{
  "hidden_size": 224,
  "experts_per_token": 4,
  "d_expert": 64,
  "router_score": "softmax",
  "init_std_router": 0.0142,
  "norm": "rmsnorm",
  "learning_rate": 0.00271,
  "beta2": 0.95,
  "max_seq_len": 256,
  "train_tokens": 398900000,
  "max_steps": 5528
}
Below are experts of layer 8 (counted from 0) of a mixture-of-experts language model. Rows are named router (the router's row for the expert), down (a neuron's output weights, with its number) and show model dimensions 0-223. Each number is 128 + 32 x the weight over its row's rms, rounded and kept within 0 to 255.
After each expert's rows: "comes before" lists some tokens at least twice as common just after its tokens as in all text. This comes from a sample of Wikipedia text that the model never trained on. Tokens count by the router's weight.

# expert 110
router [177 104 124  97  77 155  86 169 167 163 187 136 120 158 125 101 107 167 133 128 176 140 179 174 103  66 150 147 164  91  90  71 103 100 105  65 139 102 139 107 192 118  90  81 126 152 116 156 136  81 116 109 150 137  84 172 126 138 119 188 127 124  89 103 187 151 157 126 115 127 103 152 115 100 140  87  93 137 118  77 146 103 153 120  88 154 142 119  94 113 165 121  73 112 132  58 110 171 147 135 183 145  96 123 125 118 129 152 174  98  96 103 154  69 136 117 171 143 140  75 129 117 170 193 141 141 158 167 119 127 138 109 137  86 168 170 114  98 184  83  95 127 162  98 118 146  77 129  86 114 127 136 123  93 142 141 134 138 155 125 141  91  90  86 189 134  83 127 150 117 114  96 175 190 137  78 109 161 123 208 157 192  91 142 149 116  76 168 164 108 145 121 174 144 163  59 122 109 123 140 104  97 115  95 113 137 135 181 103 157 159 178 182  70 139 104  99  84 167  95 171 101 136 115]
down0 [137 133 121 116 141 141 116 185 159 114 121 130 128 174 109 146 111 101 144 158 144 147 139 135 142 138 145 149 132 127 142 135 127 144  68 134 151 186  90 119  70 110 136 126 167  69 130 157  74  99 109 132 124 108 104 149 107 127 120 157 113 112 138  97 145  91 104 111 132 122  47 108 124 109 117 113  83 146 137 192 108 130 126 156 109 105 187  81 181  50 133 108 125 147 116 167 120  39  97 145 157 128 190  71  98  83 142 117 137 132 145 218 135 111 119 114 211 126 116 111 135 121 144 158  90 159 136 162 158 131 171 120 169 166  75 135 144 137  73 107 202 102 140 174 103 102 189 171 101 215 168 157 132 172 156 129 118  52 121  98  85 110 146  96  96 124  82 167 164 165 144 155 137  86 187 140 150 104 133 134 158  85 102 109 102  77  85 102 141 134 126  90 143 101 117 136 101 143 121 120 112 148 146 132 106  63 155 119  55 166 186 113  94 115 160 118 119 166 164 114  72 112 195 166]
down1 [145 143 255 142 106 192 130 145 116 117 190 146 115 148 100 182  80 121 142  92 109 148  92 127 147 125 155 110 146 167 128 108 146 124 117 139  90 162 133  80 124 102  97 104 134 112 115 206 110 167 117 106 132 115 151 136 115 142  82 188 137 176 134 136 123 140 165 126 137 150 125 124 125 200  56 113 107 125 122  57 162 125 119  91 138 118 111  91  79 161 118 148 114 148 118 117 146 135 105 102 121 124 114  91 167  90 136 115 122 115  92 104  95  73 146 187  82 105 185  89 161 106 146 126  80 136 122 167  91 123 133 170 143 129 175  81 201 141  59 129  85 127 173 116  57  86 104 121 140 172 132  50 174 172 132 151 144 155 100 129 149 116  84 163 121 109 168 138 189 101 117 128 100 133  98 107  91 133 127 137  74  80 178 128 144  61 171 115  82 178 116 126 150  86 127 128  83 142 132 112 131 140 123 144 132 196 137 139 172 179 181 126 154 101 110 136 147 142 167  92 139 135  92  94]
comes before: " and", " the", " a", " which", " other", " M"

# expert 216
router [120  95 188  88 108 116 146 117 160 111 152 154 104 151 167 119 142 173 201 134  82  80  68  97 105  91 150 116 103  95  82 118 113  80 229  96 129 148 130 181 147 150 145 172 151 114 127 102 127  84 165 112 188 113 124 144 109  89  50  78 134 121  85 176 174 134 185 106 145 120 113 130 125 115 148 168 106 131  89 164 123  99 121 150 160  91 129 124 116  88 108 126 151 117 123 173 100 177 120 154 152 141 149 152 128 139 173 116 129 143 146 130  77 128 119 131 121  78 139 147  76 181 130 136 136 182  62 101  97 147  57 129 131 197  81 113 121 105 132 163  87 157  57 124 130 163  94 107 118 134  98 121  99 147 148 138 186 134 179  94 173 174  94 172  74 152  79 114 136  90 145 106  87 167 150 181 174 170 104 182 121  83 147 123  71  98 138 132 133 131 142 123 113 172 144  98 125 156 118 131 131 139  66 117  59 141  94 119 105 145 114 135 167 167 113 140 119  78  87 135 119 127 133 205]
down0 [114 122 103 152 119 174  95  92 150 133  99 169 127  93 109 120 140 151 125  97 142 133 117 111  68 157  58 135 120  63  88 150 132 132 138 167 168 117 199 138 140 175 123  92 130 178 168 126 108  80 106 142 182 107 185  97 205 144  98 139 174 165 121 104  91 137 138 110 135 176  59 130 144 115 142 143 135 140  94 144 101 101 145 121 118 159 115 109 208 163 161  96 145  96 182 112  98 117  98  92 118  87  97 146 111 194 118 118 130 173 188 170 151 159 128 106 102  79 112 111 111 143 111 141  67 111 164 119 164  90 141 162  58  97  81 154  70 213 152 134 180 139 149  99 175 123 106 119  95 126 111 166  93 124  77 114 149  51 152 141 148  80  73 149 148 174  81 104 122 113  74  70 112 121 173 141 103 119 168 134 113 148 118 119 113 138 179  95 123  73 116 143 114 115 168 103 173 116 148 108 132 139 157 119 143 164 155 134 113 122 166 114 151  85 109 141 153 155 230 109 128 111 126 142]
down1 [131  73 156 138 148 120 114 144 134 179 143  41 114 169 108 142 113 148 157 140  99 102  78 130 143 124  51  80 125 138 157 129 173 164 144 147 110 146 131 154 202 147 142 159  89 109 124 135  98  99 140 144 121 129 156 141 131 140 151 101 104 127  97 134 100 140 154 136  96 164 183 119 119 159 113 154 129 151 131 162 145 131 128  72 195 134 168 131  81 144 113 119  94  74 118 110 207 141 100 141 181  85  97 131 142 151 163 133  89 183  97 104 118 121 154 138 162  74  91 125 126 144 113 127 142 177 110 134 134 148 120 185 154 157  84  21  69  62 183 115 178  68 129 171  95 106 134 117 117  94 154  78  87 139 138 174  93 103  95  61  89 119 167 137 126 114 159 173 121 156 150 165 120  89 114 127 126 168  71 157 120 149 153  90 134 161 119 190  76 109 152  79 104 137 103 130 177 147 109 169  68 127 120 105 127 130  96 149 100 131 108 167 138 151 136 137 176 118  51 197 166 114  76 138]
comes before: " to", " the", "ed", "ible", "ing", " for"

# expert 167
router [ 86 116 157 144 143  81 170 128 148  87 117 138  78  57  64 140 101  74 129 123 152 111 142  84 162  95  68 106 183 122 115  60 134  99 140 163 127 177 129 142 145 135 134 135 182  75 119 125  85 141 151 115  81  96 110 141 181 107 145 122 133 137 101 159 154  94 157 151 145  86 129 109 162 105 161 141 213 135 140 134 135 165 189 162 147  88 144 178 160 152  99 193 132 124 157 162 122 146 146 144  89 183 183 135 115 118 100 133 163  97 145 107 170  40 163 106 159 125  90 119 105  81 132 134 146 135 169  66 143 118 144  76 104  99 150 121 194 159  77 127 129 136  72  94 111 140  99 161 117  90 118  94 139 145 153 125 130 136 164 151  85 140 121 189 130 147 202 156 131  99 134 150  54 176 117 115 159 151  58 144 130 107 128 161  97 119 197 156 165 143 174 145 129 155 152 115 176 109 121 127  90 102 173 135 117 138 138 187  80 110 132 104 116 148  96 127 109  75  70 113 109 114 139 187]
down0 [125  96 134 148 140 144 134 111 157 143 128 185 118 137 162  99 147 133  81 164 111 181 146 165 125  86 114 148 121  98 176 117 155  79 168 121 174 139 182 106 145  89 113 162  79 139 102 195 192  90 170 112 100 117 152 152 134 119 140 153 116 141 120  99 102 158 138 177 229 175  87 148 116  71 100 143 107  85 160 146 174  88 108 132 120 123 135  93 111 101 152 114 104 104 135 149 153 155 145 123 157 123  79 131  86 115 105 184 154 124 147 102  80 137 166 171  95  66 126  85 123 172 193 120 138  99 165 154 158 117 162 184 108 146 101 113  49 113 110 137 141 136 112  91 164  91  47  91 194 120 127 105  91  88 122  67  94 138  56  87 107 104 136  98 170 162 138 125 130 143 128  82 130 102 134 124 128 197 153 207  67 102 144 154 170 111 113 144 128 210 115 107 128 106 171 101  76 110 124 154 129 136 156 159 149 138  87 121 143 185 125 117 149  95  92 101  89 127 136 128 121 112 103  83]
down1 [ 90 159  86  82 116  88 158 133 147 144 120  78 143 170 137 147 147 173 154  93 150 151 134 106 109 141 148  80 152 109 141 158 185 107 128 111 190 135 111 126 154 131 147 118 135 148 134 102 122 128  61  94 165 131 123 151 143 198 176 131 123 185 190 147 101  85 139  79 107 113 107 137 143 133 106  43 178 137 169 157  79 116 179 144  97 109 154 100  89 141 128 106 109 166 142  91 108 164  84 129 109 124 119 132 156 149  70 152  92 137  61 110 134 193 192 131 116 167  97 171 106  46 142  89 114 125 132 150 123 104 124 119 145  60 130 169 125 129 123 114 124 166 117 199  65  84 133 166 119 126 109 150 118 123 133 160 143 162 113 137  76 122 152 147 158 134 110 100 109 173 119  66 199 139 156 129 154 173 121 153 112 145 139  35 148  41 150 104 133 113  87 139 151 138  98 146  80 209 129 106 149  85 120 142 179 116 156 130 110  74 116  77 117 108  98 162 154 107 105 128 141 118 192 119]
comes before: ".", " |", "–", "th", ",", "6"

# expert 47
router [142 157 120  82  60 106 132 172 123 201 156 141 198  99 160  88 134 158  91 102 128 154 166 154 117 112 172 165 188 142 110 136  96 128 121 139 186 119  61  91 141 112 144 116 106 121 132 119 173  77 111 136 101 161 135  82 100 173 143 114 159 124  84 164 103  80  79 156 128  97  87 144 123 113 115  93  95 160 134  74 150 146 124 108 125 172 150 182 138 179 150 131  99 105 117  94  73 163 131 110 183 155 117  93 108 128 164 119 188 104 133  81 118 100 178 117  74 103 107 103 144  83 117 194 153 143  66 177 111 109 187 129 134 102 173  90 166 168 133 207 131 123 117  94 166 116 116 121 141 176 107 133 109 103 146 211 161 119  82 100 136 161 115 128 149 149 163  84  84 196 155 125 103 125 127  80 119 146 100 145  72 121 108 151 167 138 115  96 148 138 149 102 161 150 154 101 132 136 152 136 135 184  90  77 162 126  57 136 119 116  97 163 104 117  81 139  84 123 194 151 155 153 105 167]
down0 [212  91 147 125 106 125 146 121  98  94 113 124  61 119 105 178 134 108 123 157 137 108 149 147  85 122 157 124 120  94 112  50 164 121 117 124 117 160 127 123 171 137  82 143 216 180 172  90 192 144 124 123 112 118 125 131 112 202  71 161 171 108 172 122 102  79 121 144  87 129 188 128 110  94 116 106 128 141 129 130 104 101 158 157 110 175 145 126 158 142 193 148 108  80 145 160  97  74 110  56 152 133 145 110 153 121 102 117 142 129 118 128  77 137  74  82  98 185 136  87 114 129 170 125 137 187 108 112 143 144  70 139 158 112 151  79 112 158 136 146  78 137 166 173 138 121 143 205 140 135 142 133 135 169 129 116 141 118  70 193 110 118 145 130 142 123 156 135  89 135 100 145 177  89 106 103 107  89  37 106 179 196 161 129 120  46 138 103 118  81 106 143 160 112 118 129 142  92  86 129 135 128 107  87 112 139 113 171 138 135 165 101 181 133  97 112 101 147  83 150 177 167 192 131]
down1 [133 109 157 135 128 139  91 135 116 135 114 140 204 115 139 139 136 172 124  90 112 103 193 179 182 107  85  66 155 170 120 177 112 182  59 169 119  83 121 142  97 132 183 137 126 153 177 116 155 127 134  89 131 137 113 114 116 137  93 128  86 155 164 118 142  91 131 108  96  73 198 143  86  52 118 131 141  93 143 178  96 125 132  79 135 112 140 162 169 119 165 110 155 152 141 105 147 104 112 107 119 163 134 126 149  69 126  98 144 156 135 120 109 159 119 100 205 115 131 138 114 149 149 135 215 103 102 121  74 165  81  99 106  64  94 180 155 117 127 195 102  83 123 169 159 120  99 107 168 132 125 133 137 192  85 153 153 140 145 109 148 103 123 100 138 106  97 103 111 152 148 116 149  57 155 180  86 178 168 152 165 134 149 125 160 147  88 172 104  84  80 151  49 164 171 145 102 111  80 103 112 116 124 186 129 104 176 111 123 170  99  75 119 120 115 165 137  79 121 160  96 100 114  78]
comes before: " and", " which", " but", " with", " who", " where"

# expert 146
router [160  86  90  85 110  88 105 127 165  89 167 123  94 107 117 164 137  79 169  58 133 108 137 107  75 184 206 149 136 152 128 115 145 135  77  96 139 158 179  41 133 197 156 151 112 131 130 139 124 115  92 107 152 120 114 165 127 118 116  59 146 110  59 153 152  68 157  84 127 181 171 151 151 142 137 156 110 126 156 152  90 135 159 183 131  88 102  88 128 184 167 103 171 165 144 198 199 153  81 105 196 147 143 102 101 140 101  84 187 142  70  92 133 121 144 162 123 150 115 101 137  90 114 130 103 138 114 145 162 188 110  73 194 148 151  93 159 162 135 141  85 151 109  84 123 120 104 118 137  83 129 120  86 155 169 108 155  98 144 177 131 121 154 124 138 162 103 166 105 172 103  95 131 148 117 163 131 110  91 103 121  98 160 140 112 126  78 122 143 109 139  98 155  96 124 154 147 119 125 128 106 155  81  98 102 159  90 109 184 146 131 184 174 126 165  84 160 126 119 184 134 173 128 167]
down0 [ 76 146 162 110 134  52 144 137 146 186 109 102 151 134 125 132 131 172  94  94 143 196 102 139 142 132 111 141 102 183 146 112 153  96 107 199 157 151 125 226  69 121 122 146 123 103  81 154 118 126 140 135  92 104 117  65 178 126  90 151 130 133 145 165 167 137  98 124 127 150 154 128 103 104 152 149 126  89  99 132 150 146 134 159 120 181 127 163  96 143 173 101 116 212 149  88 158 178 122 131 125 150 135  86 114  75 105 190 174  80 143 106  94 126 137 137 111 113  66 135 103  98 116 146 145 128 151 104 140 166 132 128  49  82 100 122 149 146 146 134 168 177 182 125 176  65 108  75 150  99 143  78 165 180 170 143 139 123 128 103 130  61 156 122 162 191 170  83 100 120 146 131 164 115  78 119  80  97 130 146 107 109  97 148 164 126 102 151 116  89  83 163 140  99 165 113 122 105  77  77  96 112  96 139 103 182 159 164 123  48 149 160 124 112 155 133 111 153 148 155 139 103 100  56]
down1 [107 118 138 144  84 155 170 112 206 145 120 131 107  74  93  60 140 149 111 147 121  89  89 137 172 152 143 109 216 132 103 204  97 152 122 143 162 189 139  98 184 129 122 192  96 165 138 141 115  90 147 118 102 129 114 116 120 155 145 122 158 128 164 118 147 135  55 147 175  65 156 149 149 125 135  97 108 119  73 149 107  98 106 134 157 130 170 115 144 100 144 148 106 150 163  71 110  70 136 153 106  86 100 150 169 176 118 140  98  98 134 127 171  43 129 108 150 142 117 156 179 111 145  71  98  90 105 119 173 101 105 127  93  88 110 105 148 114 156 120 167 107 150 166 132 143 130 173 104 151 137 151  89  89 116  88 136 130 185 151  49 129  63  61 115 191 119 132 128 125 135 165 138 215 113 142 116 211  52 139 101 169 126 142 151 163 116 104 134 168 120 170 105  72 128 105 105  87 185 160 106  81 119 165 130 124 115 116 113  89 118 158 137 114 145 144  97 121 138 139 139 104 102 158]
comes before: "ion", "ions", "ive", "ional", "ed", "ent"

# expert 25
router [146 128 141 137  43 168 162 138 133 173 145 154 148 190 103 109 140 154 152 161 149 156 124 118  96  85 103 177 149  95 101 142 141 144 167 172 141  89 120 117 127 142 107 150 170 123  76 165 108 111  84 138 145 159 102 112 112 191 140 123 140 136  76 159 150 134 128  79 137 125  99 176  94 163 144 136  87 165 166  59 147 133 132 120 183 149  79 175 136 110 151 202  97 138 136  96  87 160 190 153 173 154 119  80 136 114 173 114 112  82 126 110 162  51 160 130 106 134 186 118 104 116 104 124 118 103  77 201 144 105 138  95 124 158 160 188 149 111 173  72  89 213 165  46 116 117 103 110 153 127 138 125 106 152  44 172 183 109 154 135 112 143 143 118 161 187  91 149 101 149 130 103 151 166 166 100 113 138  79 160 128 120 120 123 123 191 104 106 180 122  67  97 168 130 140  87  90 129 141 116 103 105  98 132 103  92 102 110 146 166 139 111 155 108  67 130  99 111 137 108 146  91  99 139]
down0 [ 74 125 132  94 147 156 133 140 167 156  94 123 121 158 104  74  54  52 105  76 156 157 137 106 101 171  93 131 104 137  90 126  99 190 128 123 107 123 119 108 157 135 131 169 142 159 172 123  95 158 140 171 107 166 150 135  78  86 137  82 129 166 148 108  92 114  77 168 151 125 121 120 123 120 105  83  84 134 118 165 133 121 149 100  79 165 120 132  65 161 148  80 104 141 174  94 148 167 152  94 214 134 148 124 155  83  85 116 164 110 126 122 139  90 140 190 169  74 102 120 143 168 120 125 130 150 153 126 117 166 149 161  95 136 155 141 156 143 185 143 152  91 120 198  80 158 172 104 168 153 132 158 142  84 139 190 134 126 130 116 172  89  93  97  95 119  67 168 122 129 140  92  74 144 110  74 168 169 141  90 160 139  95 141 142 111  82 140 124  83 187 109 177  23 112 131 156 138 146 143 127 171 149 122 112 105 112 112 110 198 171 142 157 139 120  59  67 137 131 110 176 125 132 113]
down1 [ 91 162 151 129 111  94 149 150 165 159 142 157 171 170 102 141 135  77 102 181  71 148 184 109 102 121 149 135 127 201 141 131 128 148 108 111 151  85 146 187 141 127  92  93 149 105 128 166 113 139  83  24 138 104 103 191 121 111 152 142  57  89 125 112  93 129 116 113 140 158  80 132 165 171 138  68 143 123 142 115 149  65  92 125 158  97 149 144 126 128 120  74 145  95 137 142 149 168  85 150 124  93 108  88 162 184 141 103 170 104 118  34 119  90 169 147 118 125 126 144 108  97 180 134 160 105 148 130  93  97 114 106 105 126 120  80 201 115 166 103 148 155 152 123 126 130 139 103 132 188 145 140 142 123 162  63 137 125 114 144 117 130 117  97 123  59  88 153 127 101 117 149 176 181 134 102  85 177 127 205 142 158 131 142 119 136 145  94 131 156 124 123 141 113  74 144 129 141 119 131 156  85 123 125 123 140 130 179 129 133  61 120 201  83 148  78 234 193 126  96  85 113 131 125]
comes before: " and", " which", " the", " but", " a", " including"

# expert 43
router [184 101  63 150 109  85 191  98 126 120 143 200 173 132 127 132 111 116 124 112 149 146 142  76 176 137 126 140 165 157 118 149 110 109 115 122 154 167 103 140 141 168 146  85  73 115 127  94 106 156  71  81 163 102  98 121 112 127  97  77  96 119 165 176 134 127 178 158  76  73 153 198 120 182 119 133  85  95 115 150 105  92 148 123 149 139 146 107 151 162 136 152  93 108 100 184  99 107  64  91 123 146 164 127  97  83 140 151  87 172 104 149 106 150  95 116 110 152 112 167 139 145 153 155 152 101 104 149 178  87 190 126 122 164 131 167 178  86 125 132  70 124 116 178 137 168  88 138 103 138 122 151 143 158 172 127 159 125  85 119 161 129 101 148 126  82  95 107 205 184 137 123  77  81 144 153  88  81  78 139 131 144 116 154 135 145 131 116 161 147 172 122  78  65 180  99 150 188 114 133 151  77  84 162 190 124 128 111  87 134 178 122 126 155 192 132 123 117 142 194 158  79 137  86]
down0 [ 74  93 127 100 149 103 144 114 182  66 155 194 115 108 166 116 131 163 114 126 120 124  88 107 134 136 129  98 186 109 119 134 125  90 160  99 113 101 162  59 181 176  99 198 157 104 111  86 114 203 114 200 130 154 147 123 165 117 132 114 167  83  74 150 126 144  79 167 150  81  89  99 167 102 136 147  69 137 115 152 131  93 119 138  81  93 169 151 104 124 138 114 118 130 148 137 106 109  95 126 172 148 114 160 121 176 176 191 153  90 115 110 148 126  67  96 102 142  67 168  62 107 173 144 206 154 119  85 140 105 156 111 105 114  56 120  98 117 134 117 125 146 126 125 101 119 154  65  95 167 141 134 173 133 161 139  96 114 126 114 100 124 182 107 164 137  80 112 132 155 128 117 149 177 102 135 150 161 162  74 116 132 171 107 178 164 129 112 142 140 148  82 116 208 160 193  76 175 155 100 130 128  83 117 100 125 147 179 138 116 106  89 150 118 112 156  88 114 111 120 136  79 186 155]
down1 [132 107 138 122 151 117 129 137 175 113 158 120 157 139 100 164 184  75 136 175  39 115 108 121 117 111 123  89 163 137 100  61 123 149 183 154 112 138 115 113  90  88 117 109 178 158 100 145 127 157  99  52 142  97 116 111 115 180 148 161  86 149 188 127 109 155 137  99 135 148 118 119 103 117  83  99 169 151 130 128 104  91 140 154 210 109 129 114 141 114 150 100 115 115 111  88  87 142  85 107 140 151 128  98 138 127 169 137 163 157  79 140  93 127 153 154 121 147 177  91 124 159  74 119 100 185 133 145 128  80 109 218  77 175  89 194 131 121 141 121 137  81 133 120  77 122 129 133 191 142  51 125 133 184 121 110 136 118 194 175 129 152 141 186  74  89 100 163 138 170 128 134 106 109  89 192 193 133 133 164 125 148 114 122 105 121 122 109  88 133 157 127 151 184 168 161 114  89  60  31 113 140 155 116 158 167  95 189 146 136 149 120 128 119  96 114  71 105 155 105 121 114 132 103]
comes before: " the", " ", " a", ":", " his", " by"

# expert 37
router [ 90  90  85 180 139  66 204 147 170  64 115 162 111 164 158 108 152 158 114 104 167  99 118 107 147 139 127 155 171 120 185 112 157 144 127  66 143  83 107 115 177 127 109 130 106  87 120 103 130 125 174 132 168 142 112 108 158 152 134 128 116 127 154 128 116  78 127 128 133  60  87 102 123 161 142  71 118 108 151  98 115 159  95 186 163  84 105  95 149  96 101 121 161  82  88 132 107 123 140 146 114  94 172 108 115 114 111 113 125 122 131 138 154 197 149 143 130  67 110 146  78 121  93 167 161 129 171  72 124  51  97 103 116 160 172 104 127 105 123 111 123  84  65 113 154 136 148 156 130 168 110 105 163 179 185 195 124 173  98 159 169  87  93 120 117 126 108  70 124 129 189 170 113 139 119 185 151 123  97 110 173 124 162 157 138 123 159 103 154 107  87 177 141 198 110 149 134 176 109 180 147  69 168  94 105 134 132 124 185  59 117 111 155 137 155 110 116 108 152 152 162  61 125 194]
down0 [165  71 136 120 126 120 107 116  84 101 106 139 113 145 126  96 101  97 118  79 164  94 109  99 157 125 151 101 108 127 124 131 117 123  65 106 155 101 142 124 115 112 128 158 150 121 126 105 135 119 172  89 131 190 144 123 140 122 184  78 109  80 136 134 112  53 196 126 124 137  99 151 131 137 133  54 126 179 147 164 148 125 147 144 129 155 129 128  88 116 118 155 160  95 128 142 153 155 139 155  91 202 105 179 115 156 124 123 183 139 122 126 116 132 177  65 103 201 189 151 180 199 108  89 117 121 132  87  84 149 154  85 213 112 190 188 139 126 129 130  76 139 104 187 131  80 130 111 119 156  79 167 104 155 157 129 148 148 116 133 125  63 129 124 111 153 177 170 127 151 174 161 124 122  79 137 127 153 110  94 151 133  76 148 131 103 137 191 111  86  64  71 101 167  97 156 120 115 149  76 180  79 108 182 115 134 182  82 102 169 119  88 148 155 104 193 110 124 161  78 108  96 109  89]
down1 [112 104 143 124 149 128 108 128 126 150 118 169 162 168 155 157 211 128 109 161  73 207 113 129  77  73  98 169 143 175 170 103 101 129 136  77 113 120 115  73 125 151 138 118 134 131 140  89  94  87 115 103  88 162 122  86 130 132 124 173 189 137 186 128  60 161  61 167 109 131 157 151 171  69 145 119 123 206 110 165  94 156 117 156 104 122 107 103 170  95 154 167 174 115  85 153  87 173 145 105 152 126  96  99 158 132 124 178 127 104  97 175 122 133 129 142 137 155 116 103  51 124  93 183 109 147  79 130 132  91 109 148 116  95 149 154 121 143 104 140 132 134 106  87 160 118 106 206  89 113 174  67 115 155 145 145 118 113 139 114 164  87 114 117 116  90 102 120 106 122 111 145  91 143 110 133 116 146  83  49 158 159  96 138 200 153 110  67 168  99 158 142 118 117 126 113 192 151  90 124 137 208  85 101 115 144 156 177 131  89 129 150 103 101 135  87 152  93  98 163 136 183 162 157]
comes before: " |", ".", "–", ":", "1", "2"

# expert 94
router [163  65 122 170 151  91 142  87 104  96  90 122 158  92  63 151 142 117 161 133 114 103 151  95 136 131 107 140 163 159 153 117 127 115 153 113 120 112 165 101 115 157 130  82  90  66 117 101 105 169 131 104 151 147  99 135 143 109 102 117 157 145 133 174 154 148 158  82 142 106  75 135 189 170 106 148 147 133 177 188 128 158 160 193 166 159 144 119  92 111 102 178 185 121 142 183  60 120  84 107  90  82  85  76 147 101 135 128 133  75  68 129 191 163 128 142  74 166  53 197  85  74 117 134 106 141  91 124 130 148 114 147 100 135 128 155 176  78  84  70 152 144 122 163 151 149  73  97 108 112 151 119 100 167 137 120 182 105  83 118 154 121  48 139 156 138 113  64 180 154 120 146 101  81 154 158 157 132 108  69 157 158 101 137 143  87 141  86 159 121 195 124 113 124 102 139 129 182 137 151 154 100  86 149 100 124 119 146  86  77 136 168 122 170 145 115 126  92 128 169 103  98 118 135]
down0 [180 161 123 160 143  95 187 101 179 128 152 142 126 121 161 132  80  90 117 145  85 122 136 109 137 107 151 107 108 120 105 116  88  90 132 154 130 125 141 124 103 148 106 144 122  99 161 160  78 148 154 110 176  96 132 153 122 121  88 176  86 171  95 112 188 128 146 174 156 100 134 104 132 129 125 107 136 143 160 106 142 118 106  78  85  75 156  91 118  22 133 159 125 108 116 101 151 145 174 209 148 108 134 167 183 193 131  67  97 137 127  84 155 114  91 158 145  93 151 141 146 154 117 100 169 156 139 147 140 105  86 195 135 141 161 108 126  57 116  95 118 127 110 116  72  90 135 172 111 107 138  94 111 121 136 160 142 131 145 169 127 190 125 172  98 103 120 202 159  73  87 149  96 130 193  81 162 173 140 156 128 136 127 109 194 102 108 122  87 166  70 156 127 188  94 145 108 102 109 144 102 121 210  89 122 127  82  43 150 105 193 131 138  91 120 137  88 120 106  89 150 118 175 138]
down1 [166  51  86 103 134  58 170  76 161 107 195 113 139 159  56 152 146 147 114 121  93 116 167 119 126 114  96 105 120 184 120 177 128 145 131 165  45 119  98 123 129 171 182 229 140 160  55  84 127  79 140  99 163 147 181 155 148 118 138  96 111 127 121 145  63 109 127 148  93  54 134 139 179 143 145  99 103 135 138 124 153 113 147 127 135 155 124 127  74 107 127 172 172 108 138 114 110 129  87 140  83 145 154  74 133 194 158 208 103  75 111 172 128 197 154 143 151  83 128 145 121 188  98 135 151 112 130 134 123 125 144 115 144 138  89 102 151  94 171 123 147 106 101  93  87  97 169 119 145  96 137 109 124 152 159  70 132 164 173 134 118 108  93 157 137 157 166 152 100 131 111 166 142 113 122 126 139 127 171 150 158 105 223 124  87  51 147 144 116 110 164 150 142 101 119 120 148 105 132 112 128  99 115 136 130 123 144 128 157 102  85 126  90 106 101 158 102 106 135 111 161 137  58 177]
comes before: ":", " |", ".", " |\n", "′", " by"

# expert 207
router [191 101 104 116 195  85 151 110 148  89 180 154 128 150 138 118 144 155 100  95  63 132 108 126 130 128 141 118 164 120 136 146 153 113 188 152 109  85 193 108  42 141 110 156 115  87  99 165 119 100 126  65 179 104 113 114  70 148 113 139  92 113 145 203 135 161 155 175 151  88 145 175 176 181 172 109 153 103 124 122 133 118 117  77 117 124 157 155 134 156 182  91 119 109 146 146 112 174 110 163 187  91 168 100 141 127 125  98 175 169 133  94  72  96 177 117 144 162 175 150 161 108 161 142 112 188 171 102 142 148 133  95 113 138 156 112 136 134 197 173 105 119  83  58 145  99 103  76 195 138 143 117 158  99 108 145 110  69 173 138 127 146  98 131 126 163 118 176 134  99  90 110  82 141 119 132 196 160 166 126 160 118 145 112  80 147 151 131  68 105 102 134 131 118 108 137 131 181 114 125  85 144 109 129  92 120 116  99 154 106 148 127 150 185 114 106  57 120  84 165 124  81  92 186]
down4 [ 64 203 149 172 116 127 131  73 129 147 104 128 130 113  72 151 117 151  69 108 117 138 104 129  98 133  88 113 148 116 133 174 130 198 115 152 101  55 121 147 116 122 131 151 148 107 131 100 108 129 138 212 122  96 141 164 170 119 162 135 133 118 154 119 136 138 148  64 113 149 107 110 144 136 175 127  90 114 113 142  80 137  81 124 108 106 111  82 159 124 154 129 128 126 129 112 172 236 180  26 177 132 150 142 137 201  93 175 127 120 134  63 124 146 135 108 112  48  73  97 200 121 128 141  66 109 106 101 132 143  82 120 101 142 180 137 217 134 122 149 185 121 125 168 136 203 101 164 131 123 140 157 131  68 100 172  79 150 146 123 112 105 116 147 145 119 134 109 115 123 122  85 112  91 157 115 128 154 136 108 120 176 183 176 119 178 130 130 105  72 187 105 142 172  87 119 131 142 120 122 145  99 103 138 146 118 135  67 150  86 144 121 118 113  63 157 161 115 149 125 148 117 119 130]
down5 [132 111 124 133 192 111 153 134 109 151 147  72 161 116 136 152 167 190 164 168 147 130 161  99 103 146 127 122 156 114  95 144 139 129 164  51 115 131 150 130 132 111 144 143 156 210 104  49 149 107 144 151 133 121 137  77 116 135 104 180 159 153 160 114  90 203 130 144 162 170 128 122 126 158 175  80 136 110  89 117 115 138  81  70 126 141 103 134 119 158  64 116 107 158 116 183  74  91 142 129 109  99 137 123 161 114 198 118 129 139 173 143 118 117 147 109 143  94 203 111 112 142 102 110 127 164 111 128 118 110 141  78 229 141 144 105 110  44  59 175 136 163 186 169 162 178  94 105  99 148 130  48  93  88 144 138  98 190 124 140 158 154 128 149 136 152 133 124 180  62 134 113 153  90  68  97  88 100 123  72 104 146  99 102 145 136  99 130 106 152 119 119 105 116 120 135 140 149  50  67 136 129 119 121 141  96 147 168 175  92 120 152 108 148 137  95 137  75 151 109 153 155  87 135]
comes before: "ed", "ance", " of", "ing", "ant", "e"